Experts of a small language model: a variant of SOAP for the experts.
Below are experts of layer 5 (counted from 0) of a mixture-of-experts language model. Rows are named router (the router's row for the expert), gate (a neuron's input weights, with its number), up (a neuron's input weights, with its number), down (a neuron's output weights, with its number) and show model dimensions 0-47. Each number is 500 + 25 x the weight over its row's rms, rounded and kept within 0 to 999. Numbers have three digits each.
Before each expert's rows: "comes before" lists some tokens at least twice as common just after its tokens as in all text; "comes after" lists some tokens at least twice as common just before its tokens as in all text. This comes from a sample of Wikipedia text that the model never trained on. Tokens count by the router's weight.

# expert 25
comes before: "0", "9", "1", "8", "2", "7"
comes after: " ", "1", "2", "9", "0", " ("
router:506506486495490491470470526470520503543491497534479528513461493502468490481476503431423480520459487496485518528445508499478483477481532494514527
gate0:495516535500528523490452452536496446514504519534491528511501540554477486467479484509511524500491494486510507517480490495522533452539470472467445
up0:498506458522502482480468499515524524471519445494504536507444509500509522502530514500480492517517494485480519477513514476538518499490517496494496
down0:459517514487519500502548440514523496496509525449512484482475532521507479465540490487484516461521496484500468518521488480519521498524465580478487
gate1:517485535497491525443537542498528502506519466458521507475482512534503523514481507497507511467499476517515522536512519546501476551499521555538502
up1:500531524528511529489480475456497466536513444499490488472526504479482473503497510464457498491463509518531440496474491494468515471554510490494517
down1:493490473459504507507491499450522487528492485498482475517470505528481558509527494458533493508467535504496503529444486471508447490517565449486483
gate2:479500523494517520497477488464513496460467476509524461504512486472491492508520480511486507501461473526521433506516566507503511492520503539510522
up2:457479474479516471480516475494514500559514500437494498485468497481479518517472527502466451537464470529503498473516531500471485484454510478530571
down2:454519464553529478492514514494528485488506457557509531470496525478494491493492495480478473494477501471470512527478492498469491511509478468509522
gate3:502474490450468475480482472477502507495496495483526517438505482515521501519538477502465510530489488476482464524473495495488514459445522489500525
up3:493440502522474493524530479511516474530493496490537511479505533502507494491532491498458524520491519511462494546467527528517463509510509513496517
down3:521540500464501545480455515482492489527536518488541481517530555522494512545533490523521488469533522519509501511449485558513471531512529546510499
gate4:480530523505524487540508499541512496512521497524528466489494494517504517490483483535473488485521510528509476489552515498490478463501532470502494
up4:468490477507509472478493515456516467498524469500470498457494532518469468520464492497470458515516488508516520489483507473485450489513449483530508
down4:512490517483488460497493493499499552509514498506504487502502492473495493548501458492513465479531466450501551522504496506489469487528529501508517
gate5:487461499532497505495459516527490556510499531460511509507503539480495558497493479462491527486475492499530545495517499557507513517519506466500490
up5:513507529500514510442502479505504536520514515535492522497477557529465558497474482490514526484510444485517537508519522494504474511496523483530468
down5:509477521517516514500504530545519524514518474457485515507495497479515492470463508445506506537499531465517539481516486484517474511520487456479532
gate6:503482478549537482545526521479498526552526524519505533514480522522519487502535497523548513523542498512516502483508495518536500492554477510492506
up6:492511476501510510495528536489511461472481532510536524506496518503519495512498463485529488519509512489496532496542502460500509531527492515507484
down6:485525535490471480484531488505461498518503471520480494542502507496556504495471472497490515527518483470508520480518513505497515475490458504438530
gate7:504482493529521512498511523494510507481481582528480510481477504475556502493509502515492515467544471491543493537437527495495508479476484472508522
up7:473489492475499487513454472490471513511504490495486504488468488455498473530477479500453441548515514543506495532520457501503508509515495481498483
down7:500509448515515510470500483511539474509504519538482547516516524507485523524520497523481495498476491497499498486484500505458519470482553444477476
gate8:534475481509534483526495504492517437508494513483529517498503483473493478576555525493504528488502468457562475508497546484446526514502478550495480
up8:498494533469445464515551474432492543526493504491474510501491519495496518478519510510494489481491511538483537543495471536472483521474506508486515
down8:452474502468447528477477461535471511489523511500528515552522476455491488496528518475474519471506504531513511511504529499478497481487493520486455
gate9:494530478519518467489479488572488552498501451504523516509519473451547505493479498533485455506482511516540514523526514489496481504493530465465528
up9:509499498479525499522457505479539495470522511508520511511502534491463500536495458496455479494506505474442524543576510482561474501499492489528537
down9:460520487527461500514475521523482522489469491516520546507488450444525498531484485540514529467501537539535487495475523511496555526445504494484539
gate10:528508520507492520492485505482462473519508518558466509513481553471556542476502513519491504490498547483500520468502515472497469502479463482468483
up10:548547490450486538458497525483486521527512490530478482528506532469507500503512486498491475514501521490488473453529495438503516483478499523488516
down10:491492491465493514503489475564478514531515499496495480529498526472498515513486530522517464545483478493504480522515442497568529490471501527529512
gate11:556514510479480475520514454517502531503460514482458515484487515530515489513494513506526525490514505510545551505465535456517559511522500533494466
up11:505488518488470470515494567463463494535422511485475503495449499517500530524514556465443490491468504509503511466460525456531482518498488537555498
down11:532493511480458434499521514447508482490467439482506542489522500470516492500540510452508448491482495516513487508495497500486469542456511494495519
gate12:496518495472519470501482500481526501486528510482519505510457554491480484462503531490510460474475502476525501510490495458471484515507498522484444
up12:488470486466461464466495499539498529517514496461521492535495504486530447492556499508492522455470498494457485541501504510525531476499486531497482
down12:470470501478532514511513479486503450501489524500491490489524538436475513506486520492508466489472488508498522520514535469465431524502498515493460
gate13:487510522512490530499521504561444478495520475494492464507501526543517504501484440491485524528501492501523500455477515509581513532486526470524481
up13:491524527440488547480483494517483493539509497517532539511474496501492514476535490507505531461522509490562496520436477492577484492504491544508474
down13:504475528508482504480521509517517511480499501534518472513521496502508496511507536485522531500521491550450475470520496454497500505495461508489526
gate14:527449455489521475486470469502469532465480538498514521566516488510498487465494502508484532526482523531436503487470548498497508535550543510530541
up14:530525502447503447485516502489493503489508521526504525506464502529501492531519556504514483528445525495450487509534517539484491534548513509456547
down14:530517511495508496493515548536498506526498496487507523495468465494476488464501509442508488532474493468490509497529541545495450489476499501496509
gate15:472523520475454537477445521452473511481493523487512453519508482511502488486520503466516479519534517498501483509502511487509441513492534472457498
up15:503536515477464479484496517512480473521491452579505490536500555511503528536488453501527505473524497466510514499496502555480462487514496529492487
down15:501504498510517525509459482471471505481495493538487521505535505515520498528508509466475514506476480483469462477539484483519410506532531525524508
gate16:462517546482495493493452476500471497480458477530464516491494486487438528556512469497446538504492499491488534481491464482497527502501517553506508
up16:489466503544540490489488476448482539481468512479512474515486506479515482520531506521471453480495514535474507435510524511499517483484497519530483
down16:453515455523524499496462513496512515506489544488466511505504483525470512536494448484503521523496543515526470478531484484562426527498473515523508
gate17:516507471488465510504470485499522525546500549475516489453488526483500481490492568505512513489484482494468528470523474521501515487481494498557486
up17:488500544489528493458491511501509426538523470492481510508464514472478542486484532450471484496504532502519523468534463472469479526504487534483472
down17:534505513535489517521495478560501467510551495466493547476515512528525449477473532522516511515535563524497520486469503503483564524498487508420471
gate18:518458506559456527525480528468433500443489529501444493501473470514512504492520461485460493480512532520488469501541508420551459483507520518533467
up18:479501495467474495544531476473494464526548529510478526509482514459483475520480495486426447469529505547509498506507498498504521499485480506496491
down18:490451497463497502469477452478526521462459485510474510494529462520484458533483518526497520482457508499491517489519520488539502544495519497476451
gate19:462536490481504477487506522493540511491486512510479504495504496489537518491494475476500455474510541485443528472536454504478476495509520523477523
up19:506489483546480571506484496495497482479528492529498477490485506515532453503484568477483487515512461521455460512496513517548495555491471516514501
down19:477530517505492497478476475455483505562470493471460470476431492549520491493499473509463452503468499485517481542506474502503506529469511516448499
gate20:503537596507492500437511479509491484498501477500481493524484476522516522511504495519530472483491525452515504486520477506484461486520493515498486
up20:539496459530508535509486468524501545487512500469477493491465510535503478516489525482506548504476504487497500453526476517479469480501520518507533
down20:502528505502496463486448468495518527496485440548521480516526529493465537486549517496459440523488522500488531526427497479489529519490491512495487
gate21:517487534539499519511487478514503514491495460545534534490489446525524519501538498534540503488497510499464508518497516504502503477490525545490457
up21:508494481538479521448498553481514494509445525479466556512494510519572510537483510508509543552532490528513471521488499500541496525515527443536511
down21:473484486503517481512524526477487467509529517516537493460513539469491457529486514470512530514499544541503493508486475506509508510474521529509479
gate22:519516467507496527523515477479472492521477463490501509532502505520534510465485504472460534537518533500503544494447471464494518475490521581493476
up22:493503483460506459487504523510475492470484505469510509501459457466513486525493546539514496514468514522476509524453513504511495457526463524518558
down22:497488531521519482516465457462487548524510520483502528503525545563561498481481470497500510493547477490481483554533473485472477522528497538438492
gate23:518461484502532476510510480531483512498524492469508463480475479462521510453494488513510532504513465480438510519453544525521457516507482500474496
up23:474484455466496507484450520487502538497470527436543510553529504529501549529488515417458496520475464550515504516513503458460501501496492521518518
down23:513512524472505436494502475497488499492483501520497523441516556489468502508523483537488524518515506484476492471459431503489495535492506499506492
gate24:521497527503487499506471460526532499549503463496495513503504489479501514499479510483496482477471464521517483492496495496526518492548502532497499
up24:506437479519479484466482572508504507513532479469490543498485457494522540508469480504494495508462462497555482510478537476476493493545529504499515
down24:544515496557500491471503474482532536538507473542530486521511524541464490477478476515520512514504502542494484492475455511499479467501505498524515
gate25:462515461469473476523576480488467456518497490528505512516526498476466497485531502448518521482497472512524524529494489467485493524477412506480481
up25:493478496489507489508482498524501478499524464499484479461456504509521456483480484498501476511475500499520532453534518493503465498541492494500484
down25:486511521492520515479496504496488509468506443483529542509495464452514501493451485497502520482497449518513506480471515533504552515515446504511470
gate26:539481517498461481530477476482504567466566514490526517494493484474472480481466514514426505468491455541497506480510490518525465465508531518483482
up26:502472533504513495483465460456464499538522473519491488546486507511495513548484509522520524528480501509506504452516455504472447489433494520529520
down26:469507517507490500510507524475487481492565484516560475492489515485509453475536521463479472486519508547487510479482494525502504515478477534505505
gate27:536507509486493509550505531486512516504497489496481457517512494504497481470521504542531478502481499512521515502500527516491493505499504475510524
up27:480479467478523488490489493521462537453444527474535476533503509493514512487494526484436519531494462525494498476487503545511511467463506465532555
down27:490549499500483515508494545552464490520518508485494480525462522511473503499480470499541538459485516463478503511485505505532472497546506477491466
gate28:469525510460497517513554491478521544489527530515565477516535560484547527496456523541500492501482477545490523509541527542494483518495521481506513
up28:521474537499478528494512552483491501500485511465475504521458528517489460478470470532536480514474508491505489487469443487452547506482494485467452
down28:438520478485494508473543523537500500465533485536502531503516479496516523480500554500465518490459492505483527443527477505477501515488480482534505
gate29:492472469471497508481532551482540533498511493499517505464535521477498561498515484476435523496534490525496507486475517520514499503497492511473450
up29:502519489526510519531515520503493504478447496461504515472519489480495489505485508509507474499506541564534493501459503453534517522537441476507528
down29:469500512452510480459522501449498470530448501529471538499453515476466498506511501478484513516509509495461455512531468517454463477490525462488499
gate30:482542519487503499549533509472522487486535504520518465464535476504497508519459509534528464499489525476534502440504499429484516515502512530496511
up30:484517499478501530469475468525493490539533509493468501536526500477484519502480484472449523485477490495500483481566501475482512531482447480515528
down30:475506474504513498509528495520504540494521475530477493482547436503418487524514479519492486523545526475517536521464481514491539520510522535515500
gate31:530516479502477489477468494498507503549549494499546477484466507511465468499477446497491490502490480553530509527496480496520529523532500475550498
up31:490512536517516501487523513445491490512448511539537487495481502490460445522510502525521478542511492518509496544529491543485494515519536513503474
down31:504534486486511554505480497455511512501526501493523500477484500486512500518542524491493521476487520476453494500465523541520473523490503518533500

# expert 15
comes before: "0", " |", "9", "8", "5", "–"
comes after: "1", "0", "2", "9", " ", "8"
router:488538497526466528454506538482541534516526514530502531517492499504479455469490502474430506512495501482476511520466505500468483492484527538516536
gate0:519517550529543504534471496474512494479507476521508481491506464523496482510490467476521516501490502516520500529465544494555485511480477494502497
up0:519503475493493519524476505483527482477502492533520480436502528490445483504526504516495517444501477515461487540503477512473472504539476500490501
down0:482457482483503485487479518488485509501503458471491507539471503544500491440524512488509501503484500498516479524532542462507468505509484461488535
gate1:460480472487499474536514505509494563462514477478513463513523510518552510508481494503500495502489475531479513479482504483523510484527506471550490
up1:470478505530491558472519476472483550476490474495484461531515489466495503497502514470500526498521521500516468509472485505503537489466512500515461
down1:465472484470484546507558504525531523526488506501511508509505520542493497538501479496490485513543465470487487529502541465459471505473482524474509
gate2:467485521529543459519538477485500490453548507515529494485459493495503506497526500505518524528495507504445451523486479520506543516455513444493552
up2:514513522498528507505443503536501456521491492503513508485480549495494502534467503545474497522454502526520497511470492525495432499548539518548504
down2:505488515485487520497491485488537532519492498504526473569493488474512474527525528482478500491571484481553467499506508509529511508493468511521509
gate3:497494497455471543529482540510499514530473520498539444514526484511486497484489510496468466466442478511482452486529493500479468470488480539513488
up3:556484524508555509468513545454516471509517537471549529558502487526482478513460509511478497537524484471561493481497420485491468488477544485529514
down3:506480526461517516484487515486491507500559481528460499507489540478455526469516514506520494520501481504501502519495478464506466486525530500501475
gate4:459504507465472538501524501483492482476496508470473522506509488525483500512544490510535461480474491476492460504508563534476541483515464485502486
up4:533493501490504562487505487495483533481535512534502471512450526508518519525493518560496477511508529541476486478451476527443520494497543483511525
down4:526518500499550541462523462518466469494500509481499526441514459542523524512485478484541541461487533541476492477505504480441523522496480468494461
gate5:525484496486479515505508463508486484476516479519488471510461483491528510524540504496500500525480497481500481483497500575549489509548539532504534
up5:486468517451504515519501488472512464469487501513480470488496504512511513507550511525504491512505516525493523526475516492534509495547477485474510
down5:512468463471487538508456484510538499480511469494496452521546511513498519497544522510466489439480473533511482497459528480475447455478510546491502
gate6:523494480531479526527493492483491508498502514515536455496542490555475497533485477536506464500516529523474504470470496514533497463456495487483510
up6:449462536488505484517485461498494510540435530542540486520553501472552523472514502498505525528529495510499480525486547463499530526496491517556501
down6:503506460520504530544512514488456503500494492473485519519518446440471475482478517500481503522524539505499500472538439504474480501563533483540487
gate7:489526526522475517523528522501504426512467454517474484480505521508525534507513494483517445529515507486489492485509490536494522533498499534495494
up7:528478516494526486489469491456496534509549549455517473520436508506450464457488451512498523500541485517512483519484491467497519519541495467504496
down7:491500523538488491531522504569519511514534511500479517494503461474507485512476502502491512505485474475508529467514523539516541471497529522522506
gate8:532524494527436485508515530518520478490454520472506495485484479503508524477462482487492499468523526469533525517466527469450502576503500507504513
up8:525492484470472435522500500491504529484505488478551440517509482452508490484467492480475523507507476537486533496547514459485513474468490503507469
down8:520531488515489550492510477523513495527466514497501526502526465497511561510494500490516544467490516488503470489517517496437494534541544458510493
gate9:514501500488567520497492560494511501527520517474515531501480457509495519502504475495463514514457494521448494431493492523507492506447557458504520
up9:504443484501479487463526471505549489501497496490482479468540480515496472460453486515510509487473471477536463504476518545519518468498483471506487
down9:495507500480474506575497537515489469561502481477495518484462476473569459508530490533530529501516484545483488512500529533521470541511474504504488
gate10:473481530468521530510534465457514533497474537522497535480504526473512513504481511505496498480503522521530471511468459540534524487520474514477500
up10:518488547520434492515451500508515508492508490449466459517491497446501495473513527503484467482518508493491526511512496498485554493488496487510496
down10:527538497531489551485505472517472521479549534438517513507503500505501497500510525499498513505493426522515499500502492516523521510552496477480504
gate11:517513496488448506530494483448520523501470487440460558498540470502500528485469497463518495485512515506502517520486529525550524526530485526480506
up11:450507515513520524491516490494487507528496510516467467486557513501502505530476519521500498487487507555556485522476520495508508566513526492546544
down11:518446425467526506541487465474542504493554518506490483513450510475468538547513505531483495496502470516504522518483500507488507438483501480463523
gate12:497468498509524481514539439510491511501532528557520561526529500479513571521511480475525516547504502488503517522492526520543491489505468504523499
up12:516476492531417494477477481497478493475553500454489502504493490481503510478492498506516461487497495522484480515510498498515492473512507489509516
down12:518515467471544503517499469501551493485477518495466549504560490563470505518473495486482523500519521497529509504504519544537516508494489543462489
gate13:527520507509466484501484528545495482500512515511535531481572476506495513494495473472496482490476509540480490471502490547537494488482501453486460
up13:524483472470501507517533514518518479488513484459528519538491496488538490487522533498476464522522517499534531528526493489505504519486507488497517
down13:495534490510534486546541484492518501497512484469469478517500473453512507530491492440512501474485510501459544512507512470507514498507543522522559
gate14:496540543476542526468475502477485474493537470522501504531533532503505516524502487497492507527528479523542465490482467468528492514496494522461503
up14:501467504486469495527504519479524488491492508524478527473510499491525531486556490456531465538510500501477475491516507474508508473568508484442490
down14:492504512475490515491503487495497489504515499490538475499489534509482421466483529509506456485528507530486504517489483422491449510476478507460465
gate15:484504537464479480506534506538556469509545452478472512497548460460500511510530508491497506495502487504484512466498463553484472493490533500518466
up15:529507461468464498490517494520508520480489446533505524507530487533524483509487487485510556460496459562475463482505562444476507516521468514483478
down15:558515493495454509509497513483497536474472504499522499527524496492475503506534496492504486550472493495499494537479495467457455457476513458503529
gate16:463495474502532501497502531476500473513448515502471476507465498519520533488485461513447512522493500475527477527518518463519508521460524446526465
up16:474516521504554495501505506497507508497491502510497492524518520518464541496482475518483531488466490473497477457463498508551509510480510526451465
down16:462506497486488487500515488483543434527464474526493532455506469537523526462519479534466463472503475451517500500487476533536527533473507503524513
gate17:501491514513478551488497476448518494501520529489520500537516558532504481484510473538515507515457512519534457552481438559511462533504527497536481
up17:522523513479494529514450508504474469514515494565494483500482480504492475506502497561497553536505505466496509484516530461522504525526508529520496
down17:475491491495482458500533480501508502481496523476498517509500546499508527504516473555508482503493515510513514460483510503508495450526486498488464
gate18:520465499517483467506503479486519481462505522492510524554516518474485444475484494475519545486494496509528512500526503482515503451520508535550501
up18:492509504517490542508496476496502494534528499515524540515494526502480510512472506501476505526468508489494459476471452505510490487500505490443469
down18:524497515467552514493530514484478511543495498521490521533447513521460530515534441504513516460498511537484484493475476448444484481516497481485495
gate19:490538560518485486486485508494525465513470529479484576546505475480475474471466490494481495482488504472504546497517493471510477532450516490464477
up19:489499517498505536501498484526489479472470487504458502461437524491515501503506467510493488484510500471539473450454506493529500508517480486466502
down19:511486480486482525534485500524484502539462494530502488439484518515507511468506481516516516504518505506512496512483514507454510520457468484464501
gate20:534514526518520484475479497499527475508508520532529543484492500489510519517501500512515527495482497468524516466524539495482478496521507491533507
up20:489484494473490497519553524460486544473545491500574488515470480550518521513486506540485496533493501506449503532549502501504491518471521542501523
down20:492457466530516527507524496511527490536504471551506551473485508469457492531457489497474488467547527478495518505499532475538498484476527501482527
gate21:516486508498501482533494503504475540477505518476544475486541496539517539518487528452474474491532516498504520542502510500498493492505566529488502
up21:503549512527483533460507504555468499479488489496475495486502478500514486510489453532493519455491521522526484479520478504524507511501526502496517
down21:505481478479503538492474513533555499500446493463504451495486510524505500475533468462502501500524508476466482519497467507545500503486519514473472
gate22:500492513507475515459507511549519494512492475530526502516529522521514494484478520459490485505476496502542516498495525507514505505458523513521491
up22:526547542503474514484489521482509487477475497499491478489465514524504499520547489476484511494507502465516515482500474509488541518499512528498491
down22:458514434561486480508502510516451518456484514536477500504497515476470507537479491523505525523479522464497508489514485501504471466482488466505523
gate23:498525521509528524476517487500508518521473506507501549526514541436512501484502463484489516516490515481481470452507539544490512456473518537475513
up23:481493538489508513483532484490458508473462480554519525486499487467519485533505531504474526459545556482481521532495482464501511426509473482466526
down23:436500496486507517493520519496496503532515515507492537514511461499501469482454480552520503521511493495529532470498518534496543540487496532540502
gate24:502476496502456492481528514505531480484526477540483513479531451488494505494501497511470544488507468541524476508531504493513497498510519494494490
up24:511510516444504510503557512507456474491495513534492499498476472479456505476505470490512530545487523504532491460523536513534529460522508531505504
down24:527499517487440481495486518523504477486535492481499499532482533495521439514490479539512486494500516497499532508523555525509471500508500507510530
gate25:466525512531517501519459510492510477517494479525590486520547504510454524500483507472502526482514492536472509506440497485525485481507492518490460
up25:419471477505516485513485450526526545512514529505464501519497503503509510513509459473498489523514495524506519532479474518503513483535465471475499
down25:496511498525491518488506517526509499485510520470526508504531463520558481497479489474517526446487497542516520542530491532479541476532506512532527
gate26:492519471530451514459503492484586529505506505492533522529509548507478509509514484525494529475495446474532502503455479496487519523506492569509528
up26:491546514482514505499507507479442507527466541490545483514499522501464516500495499509470479508535540494516471504488433457555477419492521483485456
down26:527494507529473504531515515501497471516478462452550454492496537476468535469482537498504469472515471503495546491510526495492567494541493533480503
gate27:540482466475505525536542479457499488470491486521502508511496528493536494561481404504486553532522537502532450448508535483462484501447457450516523
up27:532460497460480476472508505509503492494484479527509499517518523523518491458530537450553516522485559495523559507493469509517491489446468492520482
down27:469508524517502495502542496517474495545491527494505475531457494467465493486501497515470498514516530496480514491509569492467472481531510521518557
gate28:525483514506516516504460506479508507530501493492524571483528527481488466519535505500445521494491510497491545482484519504500514495497492526480535
up28:508545508517529488476527498546510500507540512472495536508485542468510485507507524523532543450473506493475517496525503509499486539508484509482555
down28:504496518489475529512493505487514483510486546497487494501467510484503498477494515557495480531516484503512472498454474440506426489473546495491485
gate29:526480498533471509527511478504516501526531517536525459486476465532536497491529519515490525506506491494466482482496509493493486484505511447480508
up29:489513483487489534494479494467493510553487495515501484507527457508478511506503493550486520482517513498507444566516480457500512534488508525464569
down29:512486482467459546508499462520511480476447496458480503503530525519522497502481516492462501499497464489469537442497454506497528507488491542528484
gate30:502488509498496517527519500508511490491501505490486470509527490518522523506505491504513480529479498504522497534493562471525481477465494508510514
up30:495469478514524541558510475500459494513491463506480463507519495531494511484524498483480495494469510486506522472488477517503474513481536524491473
down30:476548473492494517430520530483521477478470509543506487474481471417459468500506528491479449525508500489479534492502523482463521485464471482507477
gate31:519498509487491467488482498505497487475495483531482518492500526487484538500460510529532527540554479487502563487489480525540480537489486534494496
up31:533488484462511487522498484495527477509475483517490539485468506486518453501481545501494472499481456469458517506524493497485555560525452532513519
down31:499523512532477547492503468520507519506541491480533506484499538467531507504451494539478501496507502489476538502530479491494508459506514474536497